config.toml
hidden_size = 384
n_experts = 32
d_shared_expert = 384
router_z_loss = 0.001
norm_eps = 1e-05
tie_word_embeddings = false
optimizer = "adamw"
max_seq_len = 768
train_tokens = 2231000000
Below are experts of layer 7 (counted from 0) of a mixture-of-experts language model. Rows are named router (the router's row for the expert), up (a neuron's input weights, with its number) and show model dimensions 96-127. Each number is 128 + 32 x the weight over its row's rms, rounded and kept within 0 to 255. Numbers have three digits each.
Before each expert's rows: "mostly gets" lists some tokens that are sent to it at least half of the time. This comes from a sample of Wikipedia text that the model never trained on.

# expert 28
mostly gets: "% | ", " |  | ", "%; ", "°N ", " | L ", " | — | "
router:115126134051158132150118101084108151077114146119167117090124084123134113170122116088185113123092
up0:149173073100170051167120134076125124157137051168156207112128109124160112147098143149160190098085
up1:143117149074141140154108126115161156133135100161123121067169138120173163108101120107136039156133
up2:073109144129129065149087107162092164083070153122133177112104159140151127126112132196162106114112
up3:160144070161157133204110116129110155069165116103151128107178098155094158142126083155125142114086
up4:098096099131131075156111071116123165162123123090166093122139149117059108086137124153187165082095
up5:121105141155126106133167110108167129103178145149125176113143115151136130111151117109164127062055
up6:106115099129136176109108136153115093110122146092153153086148157097093125147140106128120123117117
up7:135115152145143118158153110095169159067118112127136146083114125137115144157157122115139093085094
up8:083143138132121194141193118157219076110155071157100113190097162132104120186152114133134157099126
up9:110119154106145156124073139136207151126151101197133114130182090146145176198143142125129104077167
up10:098134075148154159080098127109131124146118218155083094086124134118138161153151123146187118081133
up11:127101111089163100144145182115144140072122147144119076140151170142080124066171117122156087170128
up12:125096170138130219120124125123132146124137098122121203142109098159082149139163144118163074094087
up13:155123117119147098178129104098129203095161130103072218161125169149165069146087098119168149118141
up14:126131210088148067151115145138162159173128206104114164116162112145153088109130144074179137113150
up15:091186119103136049137104104080134116103143173183172162117159052176130138197138111118055141157143
up16:093187153071190139148132092106151071061109117122126114062113139111059147134130160130167139137150
up17:120138174138081154123173117138106166088119172131198186068130133156085098146116058123139123171143
up18:127143081177136116141102023130122142168092103176131122154128096108147130126126123161140085138097
up19:134156164122174153174177068088149176083144163042109123120105147088082093208106101101155162102096
up20:136148097090137142107155144112134174117115129185161109151156130093080111139093130136114066125078
up21:101120083092095115123084106150105114105095123161163099161158089139142165165164121122198135093127
up22:065123119150106099176133129102142119179174138090134192116110124115171112131125106116112100093157
up23:168151135114173106127140105163123163118147139196151195134149078160093120079123145102174112165124
up24:091129105109167136181127125058101143192119063113130152111147142105103135127100208126114078112198
up25:120129131127206087106116143114149099154120132122098107036167170107117074202131116153121096143063
up26:086098161127105139126131174138097116140112079143155191108104132144119084161147125151149105155105
up27:117141160150168144145143124064179167086127072131134166138111080137148159077104132157165118118086
up28:094164116077159149104116138054131072077122175163171127159101153106121099140146127127166081122069
up29:125159115096163082158116147099123161070092084119110157079103119091108181115144164124155140122110
up30:113077088111145098114129199131130132121134108144151066127159049130107116124130055118129156136154
up31:120139213143117106162067136139130133096096085055116131109115147116118110111153168136149169147105
up32:085128071131203127110087073174142123092153125122126134147131072141081125168099154098125159137099
up33:100119120105108114175113094151143140113166095092115109163121109177126110139122154075178103119131
up34:122137092138125146143096152139154137156103143113166129104128158158156134119153067112149139175147
up35:135081091133092118106114101165182097115125107095109126122182107073156122171162141125128133089088
up36:102157213129130108088156169190182174171141191119111160126146148090070100119131145158117117129143
up37:139105176121118220130120062112156151120154159129136117114073106090074197116202103133114158139136
up38:135144094114115126200140125056102143131122115110096143125157181112145145140150209102116151121161
up39:090097179158167146100132119126083111096104111186114172076128141116157116137111107156177108090149
up40:112164165071185073102132147083159085123145085068148144132113145099144167111174158079188096042102
up41:141132113121123113224121076043192173117092150148139177125127067150110164148108164175122103085067
up42:115114164083102184146144137089116108147120151115110190130101089100143097122188126126164077113114
up43:076150084130112156133102115118125104091096185132106154113126130081139146225175141124193092109105
up44:115152153103128089141201110114164108124156157136163126124144115112120162151190136105111131175103
up45:147148135112188102131149104133183145114168147115122103139080135132125179112071133134108069115194
up46:107128078153140199178143135150144156144127108091162125071120107124158173193142121127124166150140
up47:154167119074141144103085137177132193143132171139137124078084134104103170153103118148110197133072
up48:097143093098163115101117165108146143090135153183169198091153111116138111111164071090148177121138
up49:100126168108094136140128114166119131056140108119118191093102161146129127122128170146119105119094
up50:122219089102139166128113123103184141129075142145153178118140130099141100121115149095153132132092
up51:092098072128106160149098075163097101085143136114134146102152119139171148171155062122157105075155
up52:140125073100149106116125123152094142157144171141104138073120043146157099153114082096082097140116
up53:093106128125137157154148139144133133134152124134076178084149157093077177162105171136177195072167
up54:064059118141130167140196115121119157076084089165067157103086127127135072180128157122213225117162
up55:143168038115214093107062115165120170134145119161163103123143101145122110150106143157145183119131
up56:144139199100174136160152120096139157111121159117170174110117087084138157103077123144203114158129
up57:124112161070130105133116082097100146020103101086132154099138133140141197163101046112137148162098
up58:139113100086129145129197131090130172086104131088149144085153176145179143156159155155158077151158
up59:134108110067105104242097146151132056091154140084132156084108122082112170179101141130139108100128
up60:056103110131142111134145104089124118057145132107183160104109126120124075116157101123148126142111
up61:186081094106127100100156133139135115186153163071172143130114134142122144200166102071154050084179
up62:115149155100151131167141100085115118183108073124129172092166186125138151144105088135122143126093
up63:083120124141102158172164114075125134152171090149130106120119096086091132175160098168108170081117
up64:161110093062157155131161125120159083107162151150197126128116092141110137112155145164195073106115
up65:120099156160140122156113140133104114098172114099184152147144128135148116147131126141175099090070
up66:065134144134143152099156151106117144139114165127087190114101162112119127118146153091115202128170
up67:114149098154165136176077026031164189155108123135190114108101105084165126169135146074133133093071
up68:108130126092084127108071125140130131137089138149141138077127118167113060158177114061129142142120
up69:159088138115152138159212132116169142051157122146067161138157146129122126192121055155165087106154
up70:104133145135126143122116112130128179113144164166145120135150120140078078137180122080167098132064
up71:123141139111111149186132150157190151109093162119178095106084103135099146127125141093118102146134
up72:123138087090149120188157086106136125156151094140096144127165063133140186111114114174113170077195
up73:089137144133180152185152090087061126128170097098161135111147142117120098178083152176163145122115
up74:144118163163144151159080124157101108200194112071165138143122151142095105140153091113120073098103
up75:087104153102142124102156139145179180148137108192132179111142167113124151121140210132192145071095
up76:126103159122087154115085152141215163120161123167148131022075109119121138123139152066123100119097
up77:146156170127112141178125067098150146099134104058122131121108156135143126165156163138159110103173
up78:102078146167133116157160130131139137151154100117139124080140065116061140209133154120155121155111
up79:143123125120114082130108143091141128133114066159111107113146130119135158112175056102192133153148
up80:138123179087135089098095105122156132099109165119119146160159151112165181116144198117134110144111
up81:146133147084080178082171126097139142078092092130107158121113112138197114162119163120124130117123
up82:130114140104109150121183098088135108100123131132140212066148128091141163123133135148148193094159
up83:182135114142170113121065116083082200118147126106098128135149171126119119153168170110205066158119
up84:135133167080189129130134150133147187123123130144132122093126086150085116103106133137189169036103
up85:149163119184134133187197073104103176081121105155143147166091164119090096152120121067137159137119
up86:176140166124105052124074125122111121117122096073231043146136122125151143100127191136063154118087
up87:133133188149136196123167119085144175100115059188159156036085164150065064162155150146156089088141
up88:127143158134075123129114109165146077093108117145159214133179123144108165131175135140081158118101
up89:126097081098125128116071125115133152091097109123116113099099143117162108138105082185122111085136
up90:182135130148140101149037126111132128090085092131083157084116170098099161138126079187113131040111
up91:131172099127067181149133084082164079122145124122110124149111128048167104142148200118153171107138
up92:134081164111058088121132176113182120143172109157151099151178054142105154184112013145148142088086
up93:135152118088116125101107095120093123177123147109115106120100171164128149110116133178146114142076
up94:139154174086152182136180114172175215119128153148221127132155112101140149206172112106095109157099
up95:141151081067128111182117037141103168088106129141149133106126099128057128173147131080127115127126
up96:159192172075100136151088116104095199101112119178136168141112135129111081178105112091135089073129
up97:132117122134160139105174113126155062125098155150148194113119126087082153100132127122156133028157
up98:061127107097168119174137080093162185073118155156156055085077159128106114163100157093138094097204
up99:162181151111129167127184093130144174125102150163127157124082131146115155177145148184021117084106
up100:117101129150163113102099168069092145132100141182122166107134159139172052125157125104122108147142
up101:124110132102116079097152142095175151167093123166160146129120139151165167215114087131130122070097
up102:142089136079141115136158126099061150098107186171189074116082124164131085144108125138132131195086
up103:090158107094097135134131115128160113152166127140173109115165163094172134157113112150147151146115
up104:086123085108182105168137144114133121051098074167135125131119131128107133156153141189133172155114
up105:153140087120117180117098135144190175074166127117108146071142091135083175120138163121164115073120
up106:087092102109173154170155102121198137166153162123184084084155125093125095148126151160119112070097
up107:113181170141145097192097097057107130121091127058093114077109088106113147174132170138145101114058
up108:064133120110126045116099093086099173074135127157138156184143125146139126172109151095094157140178
up109:122137154148100144125114028114156106130089097105081188171073105177104148139149139150130110100111
up110:111066106128117126164142100102143192068124185088139166116120131088184200101145176115197122189119
up111:182134184109185190106121167081075109096118117132036165181115162208112113116140119101139051092125
up112:133092099143094166117062131101061181083111153155152136180187067161155120108153149154178110108132
up113:101126113107112149124090089138101169118130128164139156137148077118142119106088155096098124112051
up114:126125078108095071103111165138103200093131123059100094119130080129106137114118161122086127150137
up115:116135145099146144129117105108174171104103141165128153127072059107129105138136139130112085121179
up116:186168093113160143181054123116126127118136123094150107107156146132110105174166120153148097113124
up117:105126175146075165126144149131151124081131082098077126128110074108118217074167105159195108089193
up118:130114086071119127159193128116147130077137178132104143113159159127164153186126084094127110133112
up119:110172101123139096103131108104127089051120128086164175129120147125145132124107121072142135113091
up120:138152158135137153140139125025181137152118078134142160150143066114121146180175093168110125128139
up121:168122130158161136162144109139119106099094124127196113161174173135118171105140152133181093139147
up122:147143117150176114131130102120152118118189124042112111141143127149114082180132152117105094087103
up123:105172136124184129081188126207120097194116093174083134134184187106154105170108088152070122061098
up124:156120151169163140179148120126206088086198133146118136136106171108173176131112131137120096153130
up125:109148183148144139179139116120115156128141096131107127139134103136099134185151120123158092100069
up126:116131199094144157155131145165099139124079177049163134053118166123116100139155153098092149114127
up127:101136128107176099187168100131124068157121140144110165132091156113131158154134156193121128095124
up128:126045078109115060127105086130142168094100169141169115125135123100125129125109137147188131127130
up129:162179169114139105128155140127161105127068152168128107121111096102128121139118137171101154110146
up130:157205201121148129090134106134148077130176093107093136084138106150086173111140138155167152105088
up131:110082162099122152143100114075131110146128110160216153084153143148171178091060119158155172086122
up132:178166135101103129121120067140110147049148166189102152132124103126132189167121132054153117098099
up133:174089171084087149128171080106064123146131097115127143149120078097052089123122105144171123118149
up134:118134092071147094163116118092110135079138141135132082144133155120119150064107117188205157075101
up135:065204134141080141141112053111144107124112118142152149088131134107119134145149183156194130120090
up136:106107149173149167204179086117148161142125138085076140163132101061126146056126115135142117105136
up137:095119111142139139170131117116150120083104120101131112155151128113125128097155189098210114144120
up138:127077124107154151137151056124152138127132092102140107159156077133137187093158116131158111113096
up139:141153146095173124178154078114141196134107130135143131145121166132181124133114155152155135108129
up140:126189110127147134088145160169155104144202100114062118215191168123094149172109067138108108134174
up141:162176123126166151124153139090151185061097058155170146126160049120094130155124122089111173098105
up142:103128160115116179129180149102171180149169101122199137094099105129135166104094075200149098130135
up143:118168086058115144166115082074126144076091169142123073144112126071133122125138165154143139149096
up144:119149167120161156131105116060137087148089129093106158111102114148092158119155140105193103149104
up145:146081085046166106102086117105158118121113110136089088097154128086106138131129193135152147143135
up146:114125131117150137125125129092092164144127107063100137098172113108153124155149141120128118062089
up147:112109136126144149111138118136147201103120146144120156136086148127112101128115123184127107152084
up148:104144156091082122145090132085127141135158136071096126075154097104110121140108151138188136151125
up149:120179127070086196144145078087146140091171178098152138117168154135164148211124133062158167130150
up150:143103089143149119132146098131108156137128181140161093071091146133129099125133078132106098140061
up151:181106118135098162169159135144147109110129128116209088104105141151121142115125143164166100105066
up152:102143144123114186176147149145095177101107107156193152159144117130130182182170144059183126188102
up153:122107123099129128142099074098128104127132040145110223048118110142133091181148098159163121098108
up154:101122102109170085114198119147125153064087155088097176054149102076140092138168182144152150096068
up155:137154115090148098084158145185165162078147169095111163100119121114169079131105192114166088136116
up156:088097142091126141207156090080141145121138097121116178132106119103179151150091127131137188145109
up157:125146130100137050195095080120096148152098128101156138110152132122114158221118095127113157108080
up158:114131137113127155124107124106102165165127111127161070149145097129087180200145149159185166185066
up159:089113152073139146114127125118147141169162141063091151117184123107090114150131149109193152093126
up160:134138098141111096148164101099131136094156134152135177105109165178133139150090084163163136156138
up161:107101156121134135198124142154156131106105153150129141111153158161198112117096119128155185129080
up162:107139169095145096087099134102127144178099153101119167139137163116143152139139169174121166086128
up163:126135149121162087143103165132132129098128180178103108176142123132152152087106135152160062198114
up164:152181177178174095163121133085076170093149133145194085107064104128116207150126146102106103147088
up165:096155147123149124097113124057120103114143091139116154146138141112113153136126130152151091117128
up166:139162129110190103114173129087102109059142115076154064110156041130149163101160060129131136178117
up167:112158170171156095128130153094151088063163203132083108102132122096185114125116124108152140160112
up168:093125154151105108110115142122207136174135134160123121159110159114090117115133160131163163104152
up169:106119122082198135123104143081151092119173116141174149080131063134075111142133177110179148122114
up170:092190128106091115155143141071146156123174135134133121093070139090114141140143104110126113166151
up171:088144112075107141160134090104141159146117099173142169104048115129140097173173067164105144125086
up172:167137136091144111177102107107135124096106109211133128081087133135144138161147143116169169067052
up173:147107115088129161189071104064104160119088093165109093109116156120147101112127090073112135186139
up174:157097106084162190162175172153157138111090073161107188098055107106113127141114092063181151134150
up175:107118090145147059163163159134148206085127196140151083118135126148121125123129109140159147100123
up176:078141133108144125180091129089181105159097158104134172132140087123188146128131069118121133099083
up177:152150133161195110142128119092202115120135108083092128073114094113122148111114148202122127086054
up178:145105152158165144118120080147121141168050062122122086163054146120130133129106127136145095105093
up179:133090133110113160082144103135169093082113120173120155088175140112182126139125106106227153120121
up180:144081161098158128166141138149137158099112138082207124124144185132080143135171120203161159091048
up181:143127109070107092172095145085117135107086161086134155098131139058164179132156127161153079121107
up182:130115163094131111152062153125088164091111114171117095193156136134085146147159192090145047103114
up183:082157148104121099158095107129156111133143089123148098160147127133129129084141141177101121071120
up184:160114102114146083132116115075141111182124059117102117066155130141134098184134119115147130110103
up185:181076172095169100095107103114092133110143193109111088139078027152087152170129122147088097163125
up186:152116098079118124084112097107156130086176088139081126104118143101128121160112146155178137090150
up187:135102141161173153129138117044098179090167119054131133065123060102119149158143175132138049119161
up188:124137092141152145119168098175177139118133163162090183141104125105152130149185170195154166097130
up189:100128139139129182140112139142163167161148180144161134129150126141061137131158153143134121078135
up190:114133114104134114146156100142165104054132130104139102151078158076129154115135077112110152114104
up191:118150109071090125161142095058117126095136153147147210136152124153113178135161085107152020071120
up192:117198087109136108155158120130149131131160136077085172098151114117136108193114069102123099111157
up193:099117117112114088122129097111165148083103102113149174122104091117142158123123150065186176151139
up194:135116135116116128159159127136154105113124204145194154057166145131182089115140166093124180129143
up195:107101122143115122128201128161163140116163055173091168100140146162143136194142110135140130135110
up196:129142112115092139123151082106092169141112176084110125067160124136144117151099045097139141141116
up197:128116121122148166158104080138108105130124086132124115084158108168140120136147174121190089127152
up198:105131143056155152152132146082162133142201123167078128102088183108139118121134126057123123069187
up199:140122132120109058152099136077110158070075176120159128105160138079121175150134137116128088144091
up200:131133143145166164178060153130130128185146090105169119106125108138118116219118134150162142112132
up201:128115157135115159109185132102107098111133161129140241148146112131107107151180111165191110131076
up202:169122079067111144121093089108193176082097107154099141087129100068092149142148109087133097167113
up203:133078179132194095097143106128176133151130104115097142134146178107066138131107105186163097053132
up204:082138144105080100109124114132093106148154141167132197097075144102153103143117113214140127063112
up205:072160186141092085067103152137114107188124112115118099149164106174132161122114192107086095134160
up206:100142160071135069156110104134130089164162161157104147132053145083118145182116073100088085081104
up207:124082166093159161085093131101123099077152054170118087084144108145125154114119111085193138108074
up208:110104103145139114150145067116153162106123111106119162108091165110155171189120175137163169115129
up209:104094131103101177143135153113135093137154133066209109117091076126173130135142137117149148147131
up210:107097135169125147079138112103056097127135101091111116116081094123125109080135083077146116075090
up211:127124108110105138065115154085135140133150081141152136135175114089102129187119090143166116079103
up212:139156124128087154195130091107078124111179121081184156126123121147149078182145100078165064165166
up213:106159099112133209158147120141106100138153139118147083141117039085160148153174131130112052105178
up214:098184104119147137100090124038087079134158121141110148134143164143114130207108080146127102101132
up215:148092178128132143174144157098097059161069105144157104183148155126178151124146132153168125137123
up216:127118138089149122176140096140152148138148137142192089165193131134133140114150124150056129102082
up217:172129173156120152137173133140136168117165104110163106075120191108076139132154141107159080128105
up218:071082152077135124150129153113190175089199121121147112138148119128134147133123128129151079172136
up219:133063088145102124163101045107124163133096197101156156033116137158159103123137128102062114108066
up220:105113099127157106111140052133162146175133149072085103114177115105140124184131182123135110110129
up221:121134103064161098135104116106098166113142105135093150089108146145076130145134112110175122092157
up222:128151151111081114121148138116159108149171118145082152150162137082170151164137106118151149178111
up223:147113129093175148145126085120096191071236127128137143137096106125133133173145116094118161108099
up224:095101117096079119151082111136111131072132120112131103106099165142110083128114122141217132089109
up225:118145099124197163070093119141044134143138108180161126132068130118130052119136092109119145117201
up226:148101115068145139175117170129179177110150141132143121094155072129095135116122166106126146095064
up227:103121092116116113107153133107118125151088110096124114081127140151196152169129129195109105093112
up228:128105030093127146137048102052159166122137148100165193124179132071176151148114126164136125113135
up229:062172151109124110115081117089151147151165095211175098156095121146109153077136124072158114045080
up230:120215125073186131103134082115121061143175160098095203145149127083094172133096151122107123115150
up231:134141144109129077174129143134123069078161103154142110137076116093073151245179129135115149127097
up232:062146175030108145165097185123098182066105142124152098092149148136115158152117143183172117078140
up233:128121160102156132140121086128160145134130151127132167106128104104141126172085125092161106141058
up234:142094148110123086153076059142146106117133156054125153117134088148123129147122114050087125135045
up235:133155150122127124127111124121108138114095109101127125047057101103156079149135107080115132160131
up236:120138209104115108158112114117170133122132147003175155123102132125151136155082144100075189137073
up237:158169168117156124141159133085114066091096133133106187112089169093131092139131175122138140102166
up238:110163100120127179088146141132149141141151167077101109158095070147198129162129108177128084103178
up239:124098088123166107163097109091182122132107135181106119092174118143146178109135151108138106103068
up240:118092149138100112100138107105134149067151151134171130105097116162141114151083126082133105127161
up241:064130182161131156158095146081146131119130041085073207066145098144094144146143132136163136081140
up242:071209128142194111195082031107139178091102095057102113091095126133121103169108137123148136092155
up243:109177102122174125082191192151154137090163089127135139129061141115173171177094191125128107075114
up244:136142153132168088102140121070104177072108153179156106173118099127100126148114213166163109117132
up245:148142140144109177135146106139094133133092081108123117119143144097137109095144153109189149134124
up246:123107126126079168136118117101105180137096089077128113111125050131135108168156115100102095133150
up247:101091091127181097128153104104142130101147122144102160114149137131161109174096150149170201120068
up248:170158177150103114107070145138192108122183156138137067140147103170074162113087145134100088111088
up249:128081117140127178172142096069116150178128143146151112099103192129116168136124171150108150138152
up250:173110128115138182129180116039183203100156138180091115104113091118087143213134136123178125116082
up251:163185153100122109142163149145145081106086124173092164169090105130146128167143124128135118126169
up252:164155196112152095100137150116142105067126123194179148106101106116168066101085110110193149087137
up253:111146099095115147175153076100138136095128147151129161100126141121136152113135163110138123101116
up254:140095107122189134155114132173133073118155115131133113137164145158127066148188064129134130143091
up255:107116119110182175139189150137121098204144131132137155119121158090181183145124141157173170116161
up256:121126095100148155096117086035124221120114133117109136185137152071092137122105084089162143176151
up257:096131168071176157136088100130109165066127136128087181136112175149043070156134138052139078130067
up258:082198128080119135175094125143070077052124055131117127080123138149102128115142149150146151102115
up259:153164097093101109177071101080184148108110127158228111126088085141122121114119111128162148112119
up260:146144158124114109161126123107128116111146097107105096128173209106134146153117132092149156138070
up261:140131108146170158194184124068055168143112128169182135113121125146112164135141129145147108087076
up262:156128123105121096124075092157114162091092122077146102137184165167100146109139165086118183133082
up263:161146123127194113095094110139135129079127155163099097144117128148148132136118029059111072122114
up264:131192124095114169165107075108087109066079136167164137152130051122158175138146134158180142119109
up265:154175153068187165152098114148136151127146155109130130138138176136111111150202159072104112146102
up266:105148098058149161062113113109081149111117129111109094123125154095109190107181103099151132135079
up267:151118151121132093068142084108125160070110095080131218120191138124140093101125130130171090085145
up268:133113088090150140152062150124136157111136062119173114086127171158121117152146090100128153091089
up269:164119129112135174092090100144114179102126084143142064100170073091107153158134141164129116106120
up270:077182123127163126098146114130118126087152142146170143137121145108112104174148162163086169115109
up271:116123092148139197121175140158116081157117090201125104082134088111194131124127128108086101111083
up272:138125120110112081081199102176207093157123141092070157166141177133118136125095112115120150119118
up273:080103101114101114132151090070172113091084081225127129122084079168140147131114141071136136170148
up274:116097151124124151126093136054146160060064118123121083090137098079140130115159149096159136103130
up275:085145080102179153139155128106133142170121151111105151068129101121189112115121149179166111079105
up276:061108165179135169135145111130163113132086079093151118063121053177103111119137128127135160072076
up277:175127165102094144133116078149074137103170100114140176092071152119135114147109131126122116098142
up278:118147092111089127102125094117148136159132148109188126137102163146161174116114152125153136111065
up279:121139118123178121094118143160086169134122105161130196099117061132097113154151133116142111089132
up280:137135087117067142067151116113144109108101159138154144143147152144108111158171151131124095150095
up281:128122130107168132139108108124091161161153152142083134176139067097092102112136154173163105142134
up282:141177106071172143158139115137083105114155162146153142114145136115111153136168166125114082144080
up283:125163161155091172175131097163173158128125175077176157147102093115158152108125134190110131111088
up284:134162118104138142091148176123132167106091123154162098175112144125128097102118170159162129125112
up285:054179146075107158110125087136126193188146133134136132151102108149144156176129117124144177141147
up286:080127138094104059113153109078153147136105093127165204116119128143163153110133084124150065145133
up287:121177164139116115157074113116176114195113122118149140062184145104141076195117145123094172081106
up288:185211119109148154174123088146156157182183122095160089108090197122157143130083117113118084176134
up289:097132071094114189181086018117104135156143220116120146127104133116136116147185175162137122114078
up290:167078129126129169151042098133129114166192133126230093091131127091125164118149123109100126172080
up291:077085129128127091143162108156156143144218043071100132155113139140048124163092164134141090113170
up292:132108164124092152121137107086108111111092128116128089125119124073116130167147138082189162140108
up293:143128179114121116145115134102146138029133110093144164172092108097132109160136165148110181126120
up294:125165154076176165198130133125159172129135130100139162086183107118149072102139125153114158037127
up295:144169124105169119137181127142174100113093114081125129113090119111150192134136164075113210135130
up296:152153084076114195107140179151145165156127195101113116098177101114137101094101124110120160120108
up297:139172116105087118135144083131143200101055185154161107151114144113119138218119129194165089126126
up298:111138136105159136137134039122129174139179054082111124130119131151160119128108137188194100148141
up299:115094139094119140132119148079073125179125123065082171120128092138124118176137165108124063153138
up300:152165096134083137108142148139165114163136103167115126115096135099104155192162182169153102101099
up301:129069130149105139118079047115170200111140128166088098104092124132163124123122127134126113168146
up302:130160115144106083081089113149128140151101136166170095088153126091107115173188173169130166172136
up303:082169135066139196138110156100171132141104081197107024099156161180096121195144123135130122103078
up304:151154130109180114115114139085099101154120162168153083167129126129065133115166174082107084076142
up305:068123133135145138198119104107111098108134137100104133051131139109146123142075120120139133107102
up306:117137126106143164175160082118097172128225165183136190153096137144105111131123129042118148094106
up307:154089104143092167141132075120153155152140125114158150131145116103135135145091142108104180113097
up308:109156161054088130099174157173151123096146120135124080140036054106187115137135115152145111110145
up309:062135127081116122124091100117153108123093130118130083099126099165081083116124104088171113110100
up310:122122151084184129134173099119137158084122087064167113089123173135114138208135153164095095146101
up311:113147099083157113111106094128120103168146120052110100139107136066132041172107139144135142069136
up312:157157135136106081146093124114149112097089097117146183074125105108123191116119134127148115101119
up313:164148135067165145069201118175125095125118169152149111092118107108156137064078121171161122130128
up314:098120128095203134119184140169154109103127173173158167110176131089141145121124069133161154163153
up315:110108156149157131122122124120172210148087160126169107114179150078102139129128169143112168121046
up316:143151120116144121176123127143157090085162086131086118089155183133095156108131105136126095099109
up317:076100148066138105174087085133135142148099087141153075113128176113066119110172128124085139128055
up318:133122100129062111122154125134103086160120097102102155143094098124132085120128080122118126123111
up319:135115125185149167136067052095133149067182112145204151092182096128159128224120187131105112059122
up320:114125161118087146184124102155170099126173086112102173180122116126125120093132137174221112114152
up321:099114173148137125114116078108179115117192133102156152111095142092123152047085093117161151098050
up322:071160160081110128202164119126140113154164169168117164142124161168110092134114092053176089115116
up323:091134139089147109107138161124156136109095136153116106124118136151174083088119103170146080102124
up324:104141086093122129134130107104074207143107102015176124140144174133137138161119134146116101168089
up325:138101206124123086102150102100191084122148135099116144102114128083139149155144222100167113130145
up326:130126162104167142169123112115119152134143142200143177095105185111173101136151057140103063089161
up327:080133149119124126111099112109186107088112138061095124124160118146146141110143126128170133076150
up328:124078125125157173187111098140163230136157137150142074203113087114149134164142109099159154137032
up329:146136171146169140080126149123135132098136093083133111101148172118110146166152154140112159119128
up330:133122213167150175181134141100089126128053112083150168160096114107069162121144147182147074109106
up331:066099111115119151167135150078152153123167097127104132125101137109129124122161145095134128125106
up332:088151128072125154192172118143118166120121152118199106126144101118162132109102135143121186129130
up333:118115156157114165100145107073088122122096097115134151072090146141132091167117139115123130106127
up334:139132108112137103160111126110140146109140082086092183125140174109143108157100090126125138106086
up335:122199098120140140132128052112128116108125138179113158116080095114140152135121198130173083143119
up336:104145203080218130157114178123108056135124118094103148163130162141066165111098079079126050161054
up337:078106121073112132116120166109096108107086198150080202122114136120160097075124056160152063133143
up338:131128169075078155139128103104182076143157085188138067128116092123130129146121137228177157142138
up339:104110130087093139121120102077111185110101138152147106127085120144133134108121178096166052152191
up340:114129150076176137104051106158137091131136125151132132107128149107155132120167136144109098160102
up341:153123171120103122138134134106097159143146054146135128133107072082141131129136242161184135171156
up342:175142084124152167108096124102128204126137137122126127108105118121110140178158106125182130148104
up343:143106092151122145128187160121172112083148034124141090063192150101121085156075153029139149065091
up344:095094175143128167156097116072103123113181114068088151133157090088146183092099072140108145166182
up345:138139136150108091134071114094102148161143160124138180134101161168067176121231156093120086115139
up346:127152194104199167099135064110060167089082088138145105133153174120102123155117157092173124130147
up347:118069109109150177124127084138142132054143139116177133085096118118145135145151143083133132143107
up348:085171148118142161124089182104159106160141107122164134135146057162103133133162142158170138163164
up349:141118144096140137094070156126127101149078140165164081134153088115093114140149122075113175142130
up350:155207090151130102114082127149121121090128178191094119129101151116154163108162116114145124113129
up351:136144173144182091113114093081129136132137104145105090112165102123084119100120181118181193080142
up352:090123182103164111193208125131127112086124088094128131136107079138130154153093139217099138124140
up353:104077126076188132157096086151065108094105135171111175146124147149090161135107154071145161127063
up354:107095156135099081085110132101114188106116122158087119088137102070147123139145111126148071089095
up355:127068151135119147158072109138173183112115099109152130133138118113092146149127146156125167112084
up356:154149119151137140150091097055080145089130147137123130081120186136105111138139115119143110116139
up357:155150086097108115119010135172207117132146141140170144121124108150148111077104118106095101074127
up358:143137121062193094204152132081094115042141141116148109090151191150123091121126133155130148150154
up359:127124133086127148213129059082123139042186134160168133127114172113117150186121142126134115107132
up360:096170128132108137161106123120139130131121105159158163143146140097134149105177172192129164096116
up361:113122101107164156158092126112174149189152187105083069158170134066095138127148128100132174132116
up362:089098093098152124128071056138122122175135145141110166118140087116114172153133102089174113087096
up363:167151151070095116146090146128117128130137139092093144100136188115092128141096132102152094052099
up364:162097123141105072173116091132126135151139158143102166138128110158129150126091120111089121081064
up365:123107109098125151198112156105170171073146063089144140127141126100135120131093109180172144132147
up366:151102116074153127120097052132137145158068092095135150141172158128099147168090105156137097104095
up367:109059139152115135088070060072136145103112149099207144083124184140139110127086157145155125110074
up368:145089170142124120114133101118126106111095109115123183096130124148137153133140123188169103156131
up369:087141143116149141086108127110139124161142130137116156088094121159118129138097149080095139156146